config.toml
d_model = 640
activation = "reglu"
moe_layers = [1, 2, 3, 4, 5, 6, 7, 8, 9, 10, 11, 12]
balance_loss = 0.00036
balance_bias = true
vocab_size = 32768
tie_embeddings = false
lr = 0.00374
Below are experts of layer 5 (counted from 0) of a mixture-of-experts language model. Rows are named router (the router's row for the expert), gate (a neuron's input weights, with its number), up (a neuron's input weights, with its number) and show model dimensions 80-159. Each number is 500 + 40 x the weight over its row's rms, rounded and kept within 0 to 999. Numbers have three digits each.
After each expert's rows: "mostly gets" lists some tokens that are sent to it at least half of the time. This comes from a sample of Wikipedia text that the model never trained on.

# expert 52
router:539516444512495521480479493405443539558512539553514520526569424535497521547493431549507515450494502427548519532516500542481478576578559500463450522534563458447479513507497610556465497491486458482496464546496507548423512455512480479553474554
gate0:469532563498494494484467469517560498474493480571502478523532433478531501488472494517531551442514449450565463478441524521516520503478511473505439552494485523523559526583524530554486515524490483501494492507465534514395453475508479474547460540
up0:508489470484529517503572553469543515512508527448478513496443533510506518471518463492484491499486558517434564515464485424515507470524515521503520461509499487477461485481458426473496461505535526525534524474519446449579488534494487458460525457
gate1:466490455491499515501499561505577430537465514571434463501547522499510472445504497520505470463476486508457487488582503482472508482506569530513430484522468546448494451484436548487441500452566547485668448575535526533492500475501555489550480469
up1:538506499521542507459521514442520501490432561539498528509525581544482467450461492509494444532496473455497484537553525506425475494540498655554468504476470496512495468520438587549453496497510471492656547494532513499530491419511495493460478466
gate2:510544507525470594503494583495482493474511481421495483482465491497577462497492472530535571477516500528565452519509541487509554512511580485458468474458487489454449428538461541569514476506494466571583501462489427494397449473516479593470501489
up2:466483503517502485549497467431509426532567545529454569451504553505508453526538395490407485526494527536444486479554521557513410516486507550444470473467503477461438531511425530507490478448505495496464455512450529504483466484472530483484451477
gate3:488541477499521461572473538546470533522509493475563515547517474492473521444500485454494506496474520464469456445530498529439516502481576456526474516564511466432473550488540370497412489482477446593537556492517497466558532493464511513438452535
up3:546516538461549508391545491440486456512479435516520444521502536599424466559430506469464548416488443496519476510472530504448519433524486477501474495492481529499440452476465526546553554504499525467444562506484518526487492584574526551467532480
gate4:486549537546487523519520490472470496451489504495537509498503510487511520457486487496391496529506589509514523522519508478503490506509525508503457475585514574497489395485554436458449508548528519507602597514457420502564531554508514495543473493
up4:521531517494468509573462470532388496461473481487515533501465496416537551512454550500451480524501501454480484450459448538506479582483496509558460483546460452555585560521572492516471524459507463525491513529509513521455527511554516504489494558
gate5:395498495495449435527459528522559431498462508488550474478534477493541510517544501488513459531435502506494466477539495505531544462474496469459456474505476529509519520582516553529508460399513450528529551438466553458456496429483472504530499525
up5:516430495472470482487491494509519506457494483464530557529479518485472506472491520556500509480505542478503440471538434540524479516504514510463538491533552484529520501523530591534516474348484478501449483492468473505480506425487471518588466548
gate6:449446430503514516472516505489514444573483523506432480504490477498466520508601471548487528578546533441478566543438528559445487505534450462489542559521544511529484523575503469502435478475620440531539474451515550514468538519528387518482502527
up6:583587537482549498556506526494496521380520475441522543465490519447522450495466540492460432551517514531552413465562500489520557515483548524479510444462557456484525439401483478465548510506469517501528538501470473507514511498444519508488541513
gate7:550518501479412451489568495502478508442453491519512478500519526516528551470456504542460490513521494499539489441499540514490536478550583528460513507524529424529510517442486454558501537484515521464536529450551533499526464534535451551460443508
up7:478440537483563532520455542440503480473535477467507540548497479417478522464584524540482551514502487522456476439415470496496500543477448533538534552447542528441541474479508520469514476490542467564529521531476500494471516509450472461535536511
gate8:446602437523505506557451570519576486493515508502451453516526483477477462459534485394546498519559503517472526478469557560449480529473487513431514455491563465559455467520530441554438485476477562478474501463521537469469530535531486541545518499
up8:479552457533519530499495541456533573563485488536493510548561460459560465520479467528547459505566527520401516560490462428439543480539477557494500517471523476521451463559502480538485480532478505474527449505504550522493518538531431525494554497
gate9:497520444403507567499508508471490521521499428531493496553504525444521534465488471473562432541421477537501479501488561517466514502482528496494528531496503455495444435471548590464520476465556490566480392523434499489458553509441592538485476487
up9:466512541455588619486514547467477529481487375476509534502522452466479518505485502520566481466463508504498496505473528503542522474516509430538534510495551516466452497548506607481494443469540461534520510545445475484498452436424501557439503549
gate10:488472494583461551501458441475512448546481590498583516532497535538445473546476506473512491406535493534509531514471504458484493469563469463478428581440458457493471448600504561484489525491475519467561511519534540527516523488459503534512551532
up10:442478484550520510422438415491461489462521566509499572547537513544474455481459517408488474464568466533522532522431520494518463483509535514523487546511512488503441503543465514499524517513472558491521500524464534492514490528459526500512534494
gate11:521429525482512463543551520515454474551481487543494529440517521561521461560470415569475479541523484507540548541514448500478472521494496511491481548501517556466453509509465464514417493445365471540510466433501498498511490515590538459482491471
up11:495526427533513508488479535563482488494466436512546477486547483542489582477538476604514481520498523435553519465534437560483427555489558473507506444459501591459503440454511496407436480461504439474529505454475510455538498489481484532524489456
gate12:524491503516481576433505556492418479478393481474492400492493458557512481622555567446517458486528489491513519535563537499524460511572508453490543552500487485573478504543537484470500500511505568530581517443504468538480496500484500516438518460
up12:449447474479546448559504521510497539535551550595483555530557581491488498447487428471541506518414568511440468513469466461436492521445572586537501484520566554448514445473437513526504501445452471510411507570525529502497547404466483424548469540
mostly gets: " people", "ians", " members", "ities", " children", " men"

# expert 45
router:528486440519492529538456495424420557405472483497565504470573528489504493591498485413496506516567524496548529453471513525471499441463493455535456508472515563447522468452494480501516546538534441467483450456441492495448541558533526442549483456
gate8:564552445560540524499479519540425482480536446569510483480521542506503500485526563459461528561562508545563528478489528574572457560517556480512458433551564491547516499448500490492505521481470590474497486552501498502485514524523489567506480581
up8:606540470580525507480443575480460522506474498529527498524494519512472496534490542524499488553531500502486551570489501484526505468497521506577489553476495491525530502477490457479488460485505504450486524488484561584502532518494411528487531549
gate9:475445480415445559539517477441503491504550538504505462521499479473522507414559557437553485570436478520499495497535560505484442506480494533481447495513506482501518470505537492519524522438603527535476439410481426539433611559481547544501534479
up9:488542542486512515526526498490442576511509460479548515528451465470507483490520523554507512506476551478495493467527519508575522502544479430564521467576499506454494496472519497510472541530467441442511466495525502518536459478495496569541488518
gate10:491430519526440498533517497444496490508533539490531520491563520523484524561515493458469494414491503534484448551468578493450512434631540517553496516463513469486478475523501537512549468513472507575549423469504573532546480502467517504455465493
up10:527393519529535491519547488459476549498518434544519570515575494430523398476512580518483500479511415502524454527528495501516516578484514545568499541505417508430482527455537518487543525537524495480510484529463464553531476483533492520500463454
gate11:526397476527463523552539522575485524509504491567566505459510501533512464507508423530470554525496473463469530445530496465510489527506506442539487481524501532443511452473488466551401555381507486505525469429546477455470451502592464558483525470
up11:521460493547487530513475483536496494515500400506504452472466536534537490495524493551475593499450520447557496492563544515482482439475541486518503481433458480449502494449486527475443527446482461510566567506481411472439464457569457499510529422
gate12:499551451450493575416505527555514527470473421469480462494461498568531483520512467433486453548519476501547535508478569502467493571581548491536530538446432449545479556484516497522513479500476575514502490588511446582470508543476535485415508488
up12:457437587495536471554511490469488488542489597615495527545521563491485532463544529536514512473467550511464458492504449446537521459448508553504475445547582517449504424523493519449480516519510456472502514462532493441513516415486448501554459506
gate13:442441481497479483515547462516513557464522509553498527492465473480487462511501494466522456440477473537563516555541466538554493574550482435491488520475496517499567496510503457552513525449436551512544468502477466507502576512505538540445568458
up13:563549490470508501476492524505503512523481462523560468511547498519544503499466509542459551504482513516420484477461519479400515421424454530506498482549484510482427474463468541446510462574584420469481521498527529498502421453517440447551440532
gate14:500495520515531470496547480514489496507486436500498516537487612502547528483473535461484471488460495498588535477529474517487531443499470502470448508538502502479457482468497510525488469545447496549535502481508516518572513476519477501435428532
up14:518450522559482612514490513477580454497505506526482507466522494501477443452572490505463592473439453440492426464505480470471478570580568528514502560457514498538525544557612501512561470461453568430471628528508534492518495491542463501508557521
gate15:541537484495524480449489486491508523449490464438540531523561503562542427565435528427490452451509458518457469390590510546501502455461539420540497458488526481524535528472463500459534441465433485550519529492432514489474520500571507444472460575
up15:518474503447509469498504464539457461447487490429538576499560492569554523522447516437525498452524465470490471421570487541493482517495523453539519489512530495523497544447502505438485435466451475552575482523457530498417461529495536428565458541
gate16:500462488417473541476489495420532493440514438543539557523552496498531489505478452478539486519505513509505478437502498550463493497495528562526450515532487514478591505484523439490507472510499445599532471471485525501534504612478459506421471545
up16:493461462425473551506536461450539494473516486531513567480539487546535495545485491454582532539487539548503502464477495557476505495523516514506488516568500506492552478456505470548492520481523489598491423475497499508558524559488476475435458554
gate17:436522518483473464454459476548444475485467534516519516465521471473502522492485495519493479474563426500544596479506578542516463490442577503477482530515521448468512512549512548542514491508577469531474534526498480463477573515532495473544557492
up17:506543575463478532531491495583462469406487494470483517487485500477452463568525493480496479435536421420580566504472507484499476485418534527496467496575416474449493532533480531496519509527552564478508447477511527565398531550525558451518524531
gate18:524456538482514512533485466493380513561463479544538523487540571536527477497490489493513510440585430533466517480569514440472474465543485427517469515464452413523484476369472518517539512495535484513518472471533504543465528571456511543485477530
up18:516485541491422504467465571538526545604602501433451481577488451533516524547576489544467505493472596453502504463480478544535582518546463560504480525527538529418498521516533474456431557519533491468500559502571498436530532507560492527519503479
gate19:530405550542567491501526551547536536497545578488463525477474574430531517493544458495551485474531567536463497552459521446520517431470553469488521471517439476495511486515488531480433485401538493558507501503481518492444538571452575504533424492
up19:504585447469458481523439472513469450474510460486481521514591486560456472518499524510464519484469450443579525496493480550448491547548416611534438519463545513476463504508525439489533520565471528519476513492484485416479436454559470525509574526
gate20:461518431524467491504466416510468477485516486451461534492530536631500489540510495491508506559513592525572498473451565485569514545504524551520478455555552564505495514450473496449451521477476520488514472458568499560517445596564571503524398525
up20:496476414498473473520511404511434517483555468533494506500531557578532528506450579524570533578530566543531486472477558407524514551512524544463475444529540478469482474485448538475469561477510541468445432485561527524481448588542555473488461526
mostly gets: "===", "==", " ==", " ===", "====", "==See also=="

# expert 40
router:552495468524543446444490520492533487490554511464489462499481502512472542575458403529475530506436543448517492439449493471454527514592395464482461475534508436440434460463519457503468543472469445497493467507507498422440542502459472539495432495
gate0:479445500570562517476524542569498542462517436437460432496527475474515507602501499523460500458500431468559513465470476492460515481521513425475522526474499446482485488551515474524525508519448467434449513422490487457409526526578480492539494565
up0:517538522474404443544532453465524480526494542550535562494476544527481492441508507416600508479522572505456489467486510490517555562474489538515485486504471498488523473515420492453478496474587496562526519528484530526581469566445489480444469462
gate1:429486459459543504485468486564549512471536470501501492538518594486460535521535508433497519505474530448530485520538504494564526462524539480545480425534543566490492477501427508427512450389469482514549413534476521496419499530479531504493515494
up1:556532507558494444455558501468486530468542532491447503506502585514472502501567514534457518544530498473550496548521538530483548446520466571539489533432494485527478551542420529497498431497516434619443528475466574480509409484500557562447501529
gate2:569504539525553448494447532470514453474429468470493491467427503483552431488469502541524503428509370554547502464567544477529547509475543468567525514450445501379478460514486483487563507506553522536495529475439425496379539443510439490462417473
up2:460546483568487473562465587478429471484507500484452490435533527523511449490473450401476485439499495584523500494518524476496533477552542482431404527510513463457483548498514455479566502526507510442515472486464501574460487460532471475546471517
gate3:516535401502464450522501485486533567516444536493472522485513507509466566399523504497506409490454555503482431385435467492510507565504476440456456503519479440521494466491514406412490474477487417551515543456514533481584589583458574479496495583
up3:595535599522505511425555500412502475524507447544498492470511499584509507528446512480480495481517478472540470595426512459550514525586427555466509511513518510511471495520559492439543527529581525435493547496518509515501479512470508454473438471
gate4:449474486498554515540482572462554476481510457494497514527535511532529549522445523508447481547487586522526529466568474462519530474488529447436537480507498525451522465442491444461468511493434513467516542512516515454611521498476490586523437475
up4:512559500496466493535506448511379483505497488512437491438521503462508492514439504486483515453530514504474536420502438488500464524552463497525437521585459470549592484588491492465510507475491445553558533430524498462453456527505515512539544547
gate5:407543521472468495547511494527550458490454512523482472494502445447530556505517448533479453563452492512483484462506591489556532471462490493494493534525451499530451590507484516521489475401503495503492554497618527488458493530471442478518495542
up5:498543506497562590458495520535487574478524507540483565496396510473483562515457518515488515536469518405507495496515535546512428533544502521493511506508571474529457536501504515509514479426501445515494471479580471521556517513485441480575497597
gate6:522521397585495488493532553512515401547568492510387542436485408519453518515536472552501533528522541427531614495505449497447557535559450419544522558510523451542502568520476484497495534531588419528504464494451543558483498480543426539462507476
up6:535583508426490582498499487507544572459440466418516481499494489463472519478471500508459494536532537512495446514542506467476521469474511521474479493496509542473548459472507462490502512532527493512495532507495468514482504516425491512534527586
gate7:494427505494401524485522459560489489441452468532452477528494536536557455521458547495450493483495491518535531451478465519499523499506580522520451525551520467526488499522478507539548448511542545484506492474557507548596493506475497500456441463
up7:465474464464469538529534454465446541519525502414481502551541382511474534487512459535460504485515489507583491463481499542496582507441534467578515556510459581501533466467508507518499508517582519634458570507483491514477522467457491401502485509
gate8:501568387483534544564433565559553500478449449511503472489547546429499488553507468505529506499553502553530490437507488521488476563469460439414467471533577515574524505502568504475486535546472566454454546493512459453454513505561484549494523539
up8:563567429479472553493432548485510459511449531527481510504497514419494452481495490492541462502546563447462550499421435454511599507473415530510514522459530461531461537593459419506469477520457506508469519574495488597551487520546473479491477495
gate9:519487495410518481605485500500468457475493495551515503540503519412553551481501466466533477524485498522498469434556487508462485528504528501525486520506513476463565507512517545503508520471576490581486426423456488523492599550425571458505469504
up9:529530572466544495574499510485469504470520458497510502518461469438535459485520472528536486427442524500496459435504468465505469499580444463517510455521492482392528498511496555540470518453519511557563497480492440492498469451465475477431467545
gate10:462479505543429540480508470457493526578580547518581518518522435513483494516576521501560480412446485525505479525502473444447474506618487461506508576441413467482484477539515502442514477483470499507475457541517477545453473473491511514497535530
up10:515417536514529496480485450523442498405554518494526555523517414486477500491529524445523483515521429568481477579509556480452495490571518507554493515443467526453421487470487450495536442525524533513536494457477496565423455508483547500516501447
gate11:487433510517520517502501524526511510512475496555535541459491463529520507532479457562421481525524514491510519468517519496471476529480487529462485531442493569468477514501496510472434491463483500524518512473492489498502487553543499474468464507
up11:475497496492478455478497517548548519545519459495482521481481453529587500475530607484527504484478537500563505518502491557524512544486544558522521472433485504475446490508535410415457514498504565476537515422544452489445547493559540471490518474
gate12:490503464459479572439548480463431514461449500521553480465542440490509517554519493452478460479447432498524474486483523490484439485631526469496506529471474562541493568583502472519534467463541561548536483541523420520471491479373537492441503528
up12:469509485539464494460522454513503460590497574543468521531518546511456492463502504508574509528492579503498452515465505491451573458512555576515428489559567446472509474450502530474514515517460489456456521397595463550501547433506492449512448478
mostly gets: " County", "ations", " games", " areas", " football", "ation"

# expert 120
router:409501577609487512513568465596472494465451548532436534528501491578526567552457467464515520428516500513501507558555547550539505546428571488473443557455541543496446484492537475567534511491448537520456490460473486469488452446516490534520511474
gate0:494561523582471552567508542563505490503495469500488439535513477487487514548493525532505489533519450502498460475462503493485483487530496542527522589517475502564466486602449483508502561433473482492466477493460429464433493514538432552505518539
up0:502417472448527487388557527450514531518506576546539521519457506474495460439480441471532487425487605479528546408514496463476526491481488473503528419476505466451486509505462501555456459535515504480525475477524593480574485543481546461495509466
gate1:406514529526490572521529496479519446532512527505470514502584527494541581527513500478484526466503519535509512487522496552517541440470558495561433509493545566424518467522476491488493506420509492482496459569546525518505543554507559511512453509
up1:542524578572492497427547493451486511546551605575469527485553510527473561538511552547441538486477499468520493510453516525466533473511528563549492521487507516540464491510474471501428495522489414557485570481547479485500473464527510489457424479
gate2:453479527542514490532537539484467527477398528474488425482464508546545511553506484551485496498564444561479539534543533495497534544484516441495517516472474461485478451489475454539521502440504558518501469494458475493459513520529514513521494445
up2:474540504534486512549541514474429519522471528432434504444475558520479526478550450499497436484537489530406455551546512505515488515435460520461476485558505516504465500511498466514518495491508496527491487496464537466520515501499510523496490519
gate3:448466435529484417598517481475516452492542505493493494530461519479540553394536497482492511420494486521463454463452502515510511502497538496450563473468472484578528506484515427495463417503436415494499565450492499481596508546475516519503519518
up3:572494566468520554374545526507448580564428559497521479416515467542446515535504481472502501577473448464504551595504560472550532484525559491536435474512518478504452510453476551471523592501516515431472523571482500559472501506556495506557486454
gate4:450490493570450467523482518500516496434507496488501479534537486491463511512481457549458516567505568454471541448528496415440458440445542471492483519527449523485434434470521404446478524453453530475598480535478504489597492504480523514546506483
up4:448481536506500463496556535549489474493539447435495498402539523507482571519463519478523448465464512478473503527470477517483505503490567448463516432574489398464548505539518531485481472414467436532509534458502527478461483503465471443554553544
gate5:450563509465446470549452520552539486472486537507497535519572477459490544496500444495476491530443466527459476479482545496493524451527566442480525410526469563530436485587525530538461414455491478507466560442525482515467505441546433508504543500
up5:556511497477474526455499508484428590506488470501552560509471496487468512531494487552496508462473502480533531507481495536529478535581589509484538402505516537519407427495517508475513382418507556506505486478491414616558533412518436498580518554
gate6:480528432551512481552451501457521407538563493434456402504490472534417520531537529522529518557569525442518522486421493563478486514476512491491495558461520472498499511599513456455501502538619454524485465522412491493528593500552451569502535498
up6:507557483474564504525488561475469528413545438388500442571473477486489531511464504488437508529541499483519464518549505477540476449486593507539472513489546521493504432428480457502542533508535478486523569530473541443508492526467532540497501463
gate7:469392477459441522527500534482454527485479461413515545529489533537591559434419497485469492501504536482572492501542501509529415475561529514487530551472539575478517575479538506508501521521509465420514515563572531514516489528486492508507477480
up7:529519482498477438527450479507491559545542460436518491484494463417511489529518479527494463470549412506491452540468520493422548512506443481549509546490508490447583458481523522486578553520535477536518513545511513554531466516464426471466471512
gate8:493545494529509534555503577495488522482463479535414519495523531509483461516512508494454585499512479565500520472543473527515514498521483463480460486487539583555508482494499481522482551524420549519491450491532498428474481504478502536453453529
up8:513456429499529536530415502407586494548485555452487431559525469482556436553516522470546486482561530476420614594461517431564581503548538483514532453446487457488469555600487477543446579549515477493455527540476514565476524503537431500534545472
gate9:486510512442487473519476508502460467491518518504455465500482499483519536473493573447497505527486496542486468405542525497470457476474530523477486563507459533492500478461510537486499495445610524592542464515485478576517528482490526472486545449
up9:469565505472571568513511433500413584479481511475564536570528482465505440416479522530540499464509459488547492552515488472479446504549457520552520500536470497444486540525456529526527557479488499460487426496507435569528447488459444545468438541
gate10:457439546510463561511549446494465457492484559500491510500485572488474474514530488472512504467549517495488516548545500557472564469619503520493431516461421511507447449559545533506483505449494503496517502550575512520504462508488515504480510535
up10:482434511504476473452527437478499539433522480427507601545483539477481461472538604428466480529539476474458454562500522458457541505521563526492468527474528501545447520410489548474553513493479479545519445532494508524526545495496488571483497479
gate11:534430547556547486459533430564406524471520541575454494472548548513475503513505395524466488476479515478506518513589478558546427527517506426557488508470429567482447526501439469558423475411375539490533440514536446472513525487617463498495491478
up11:460477522543521514521517542539492470521469489456456471470465470527557531499520447489512442511479513477516484488564436597491472458519606487569500532508452514514451486468466442521482495435502508491482510458532453488504530446549446468481507418
gate12:505592482477516556446499514530438496501439473488507445483475501494532436540557494402579445501497449522553456491527520542493402508533497415437529584526505562506524532520470531546479515436477589503557514482509457488444536487483554520492559503
up12:452426489463500459524509529469524530546541550530515496546518569525492550453485490558457533508497570494435510471450498418487534515465557654592501432499528464451489440515494516421499464535519457483466509519512567555504522443463417427493453472
mostly gets: " by", " by the", " during", "ed by the", " during the", "ed by"

# expert 71
router:520471448451526482470505602519509511440517517545453401523492511473451518530474468482550537433485529519534584525501492525480536390495449461497541497565453544473482452492497487549482490504513559363461554516475587485487424513519461386517557543
gate0:478576543542500478546507517546504482517511432496452451511515471499477530518542523524468491535535501521545525465478509478504552523541499522441529542528514506528479492577518495541577581456505434463470578492480451522392481527501510497530512497
up0:518403444488494531468523504423507532500513553576546558496464528517491436490467467445567528410483527484490463443521542483518527478494481494549473458467494511494506476454483489489424447546512551538524455421481534493573502519458489531468491534
gate1:473429488492452467512462531514482465425513471489458513473551535482536491454498518489534533455462539552487493546534528515425516486531537502523461466481494529438504511488440553464523478400492520482548492588477556544436472528522624506569522463
up1:538526539559494511438512445428464525447521543517572503516482559530458514554559463528515488538505524443496518518463553492514523507494424566486532500440514452548440522606476508516495464529539471538479525447484483496544504467475476533426479442
gate2:597456433382512499473471534501517474487499474504481495487494506520557470532498498491584554468473396572559533515528565433480530449479499374519522439483434537395467476500448547463529570475451510576524492496450498526475536467553537523438448528
up2:452537549516493490516505464514489442494503540468461498479490540510473441534508502442455461483483516600488553492515488491534496513516494452430424473493433501480445472461463487485573426506535512494484500507439480526515485459476472463474547514
gate3:496494454507439460560539516532496532504551493478511461525510496497522551416437468483528459442501474456477504472450512493488457539511464513560509502547447423471489482460563436415474458503503476551503505492483526494521512494492547511450474558
up3:567471626491542545384520511496477480495482462500451507517464490582480475516553478565461530492456506485539531552535525503482585467510475515530517546511469501567444508520461495520551525508469521396588580560497464485523485546475496487413524436
gate4:489471534514489607524478465465548500479535455505472484527507507535467495478529483494488461445546564542451515496582493438455527512458496483525509502489494540518558444423503478457469525464534499583510509508483451487569524511470524480507490471
up4:513512484490594503548527423521487489512482485503408429438474568397469518458506529482448498413534539445476497516493486517515530512487501542550466449569457411507568594515463554485500522454496477526543514506539566508435516517503490453533534511
gate5:453505502478496501616463446547574466457496502507496479507543464467580576502482446501473453506460475428528494538549541469549558421491536442424504509595483547507482536558549529549499491415533470512455527481524500425443484527559510534534527514
up5:501524533477500638533509462521510522468473472468557530481413440544530554516507568540510451512488560389530503526480536547547485497532584508472498478593532499491461487530545545553513472373507531541470482498544432472499499469556473506618500529
gate6:508466479592444553457506524533556442544474505477397516497471467501484465515542458544460515513510515483528591461405486547461516483482469464472610577468472472432502476509501513459522521551573528469546462447506488515509572476632460494562574532
up6:491549471471560545479533540499492552411538468497523561534516539424541488530412458479463483511498508509522513516472553495479537466472531458501506488565501520454500481471511510532527562515462542511503515493537526437476527515450531532550469551
gate7:511480472518495556476559484515455525455517443481540503488571535492579505499464509526453495474536555460520563493522487470485455489475613543499490506520550449521504530485499497557461524525508468459482504518459498551593557497559491553459450528
up7:495502477501441489531513474515504504540534434454462564491442463455476518532510499533467497490541499536495453478434448459441561524444479510513548582469524503529526498453485527488568528516537451569503501480460550506517424482481538503523541498
gate8:566564356474459531602519567517445514544445543549502484513485533445512477485483487523430517530561467530563527465512523603502473511506469458515456486498550498565536475488495452485526554502490550513480486545510478473452463447566431530470537572
up8:597564388504496501515493552477513516546484502508488489518519431442514431553469520544516494515545437521430573568451489487548583524540479441530531527489485501506510539534445506498466473498491482554482497456436537528496470505523452525509521498
gate9:487535467485522525620503440460538518452486466538498458569476509498567484442509538492515438540488514530505516505561554525472420520501519536498496467523457463526520540516522572535522491427543509557499486534481474510471536542512535481468516505
up9:508551548521571548543509504497456528528471447465609526492470461455592482459475478460531483516517485415494557454491566427533455542492500476586487517506529470479506488513499540543475609464540479513576505567578505529546444506423420517421483547
gate10:461458460484452540510537482495532511597502508508518521536505549523459477514554523557464509471545521580486508496527528510492555462616548413495469563455427504486511472531489512489518494459481487486499420528537539535509476491478464537413487533
up10:532430566500551479510510515488445523449527552504481620482541480441480463518504532490495482534444470453468468505475502407513515539456484558547440466477493481498456535481512505494494491486493483509523449454413471466489526505460546487504505470
gate11:506484460540519519522539517546437463470437506548518511434524470535482510517536393540502530470526468495477451518490495494524495558542516470514533492526490555471430459458519523444467476425449481501504473531483483529536442509518566489466525493
up11:478479501482515461473490498528542487531472471544511451447527476477518533441484519553489501540458526449541547492459531580449486463480529560509543505455458489414434506499518427469446484475517491504586438425507411467468481444513424483541579441
gate12:581555483463514511482555568546459516456486506479478501596441435564549508551556515461497434442523507549523499484497552463470536519494538473493547576501436536506559557527475498541531478487486608471567451501515418489464534487493475472446488481
up12:463465484494468490493516430498445520557467497577551496468592588477476473460448471493519504514462515456494482538504434475537459490519553628503482470531551499488482424450516492449454479533461405501429586531513552548507518429493469512540499513
mostly gets: "==See also==", "″N ", "- H", "- D", "- Coordinates: ", "| Party"

# expert 13
router:551475594561483508483464471527411498492556449496529564458573551511554472497460435427462544455447499506495487485571553451522529535547457485477409510451506514476511441462548540462547530515438488577484544436530536522517445478504454469445563491
gate0:547542557514498503600496542501492496437528464538496522500517438504498473521560498499533514523541442475495527504431483517463542535536506527459421590523574484516471495577489445520498467524507479511505483506534442512488422490523433439477491524
up0:431462440487476509375527491487536530552454561517509466543471515483486509503427486486514497442447562471530469466536511451517458458470473498544604377466481513473497523462517555500486518511511496486478494457471572487503591540483548575484473470
gate1:448507540496481506502525505521525468503567503537533555506545510441518509510573484510492568511499555502440507495479531484445532448531491470522457495559517509441472497465448533512501478479553510495536456539442555502465460553514530499558506547
up1:456523517500493457444487464474493388508553604532473480479511520488541556532481481543505511567517558459486472530493500474478548491506515516488545518441517515543483463535491524508471520452460484539465549504564516484553510525532579558513489451
gate2:435490501502470429456478536517459453487504489460475427471423526544574484478526515499537533465499430526516477500490530430487503455523493506498444485445507506411490465476481448491511512501524567479552507458470471521431474473482492534430449489
up2:481406510519499491522495505490465444463517523496411517509497502574542441479522413425494503474494529514491466532555500504493519447478514464427464513481487565476479513506504457474522478434533485495533465570480487495435483469500479489460533599
gate3:528506445501458397613495459426435529507548518393463508515527497501496568421550519530491455477471518456446402467497456509552491505534544468478556449572541490448534521456466434439459482449450499539479560473475500480545503491466485508423455520
up3:492451535480542502476541472490445521502452370498551492462472506592438507539466458454459497491479490421408534583541543507521498522490523506481499434466531525566417484517547555481550511451460512420500508535487538507497451513570534505509582482
gate4:511514517491480521487474530515514483439459517494495519473528554491460404508566512525436486560537530489389536442555526475449448478477499505541525508469465511499548487465533512479562509453513508552561521545509450452616531551452553452529531448
up4:556514465461540467477462517567484463504438518454471525408484525512502444515543547494484498525524492488457492468506510548451466519508540532489530456533446418515608493500509575506547516390522479535520535544546531466507512575461487403554597542
gate5:463535523453464475531518515498570468481487500505511574500590495482536492512486390473487428574420472554460443469512547479507515437539535473506551417503490496510498579559473516525436423453483450540521534467532520450444500516568455480466487506
up5:616520520477503541461497499487486599482512498462543580517453446476492511534485502533523481547495556480490481467483536537468473524558516503467516446478529440544447511512486525493481411427480543537476462489526436531544506490552435412567508546
gate6:524501488554452498505539459441538464583528476456481547509538516466421467529575545544436500529515451483526510493454480542434476526564395478478528501533535465473509541532489528463519463561609416559477460547452453516507557493567417523513559448
up6:521556461502500498481547516453504540507536472449513538547538585417506498485496536570365494488509448513549453485567504493464517472552483499456484473515519532446539498462503513501552540555526441500465560574469506529565485514462431528562562466
gate7:533486541540476568496466479496445524468441476417469517537513526549618540472419474557483461494471545530534492475504451470458406517530594452490475538530530512491466497484519479560489482481504539484513523496549517508563494515501425488508477484
up7:508546531508446516512403509417532490547567400432518521497442477474509501479542484485500499505568432507507462481424548472463554490451420490545525502469466466509574507497528535505526514525559492609523521550465584483557462500518443499486508616
gate8:592596507466500542503439543496481531474446508585442518469576561539438527457455490454471528485563492470534522441521583579523472473532489479512464502531620474541519514449492537466495473465477555501468421516506550489466471518531459519541482528
up8:487470422519525482499453558457573475562543523470527519572445434485540382514511496509532464503511456493434522534440419427511554507519467475472502519451465491484506501544510465570468535539495495478492538474497481500509480500499466524450535462
gate9:578571463391543519519484429482515531451556439461442473454560518480520526478547485427534514485465465499482481480523550526548433494508527472522474524497473529457471462519538576459526486399521514512475468496524445518516540540408482478467489476
up9:502517503510489543442485518514502457563488513434514444558507392406511413412490486530509445517489505467433515494528512480551497567537476473559513488521501454403556529530448485474475529486512544560469505509483450549470414475502469504467513540
gate10:463464529523461522528452498488467471581522538521522586472529583551439465519529482502517483473497483545468448493548486436497526488548497496554465554533461531489478458511480518433475561403482498494592507539551466561523442509452490492508497593
up10:477439523533577526462523459568457575466508474570470563501505527505485471466468497391499513552570466491488481474556477561437478561479487512531485572543473498497446499529467477483507483452471472478522440514479523534468483489447566483457476483
gate11:488494516546527507467517476577473455534515526553502588483562479481460472487478419569461454484538499485472492508488462563460476503434515483500495515447562540463441511559584508514442463430408569497598473472505467451530464469516457522530511479
up11:458511554538454516471489516553486429521535451530454545477534483494519503507528463556519556463523468511522462492492488543474456472431587550512523450466514566437477537506616538482444507405402527465552513500492506448493487447490477492547553433
gate12:513547527503478556463499535547517475463377460482496442517479508522522566572520512406489494506474530524499480473540568477502453513526547447506574608494532472531454530457533496502487493485492559553510487511483421484439551467494530460516510441
up12:479504499477492456468522449460510558589572562581452516490526499496460484441500466546496463457516528470484503484433493494476514507501495594503501395521520546461522449477428481456536512515486442458423556525548552531500533445507403491499469549
mostly gets: " with", " by", " by the", " with the", " from the", ", with"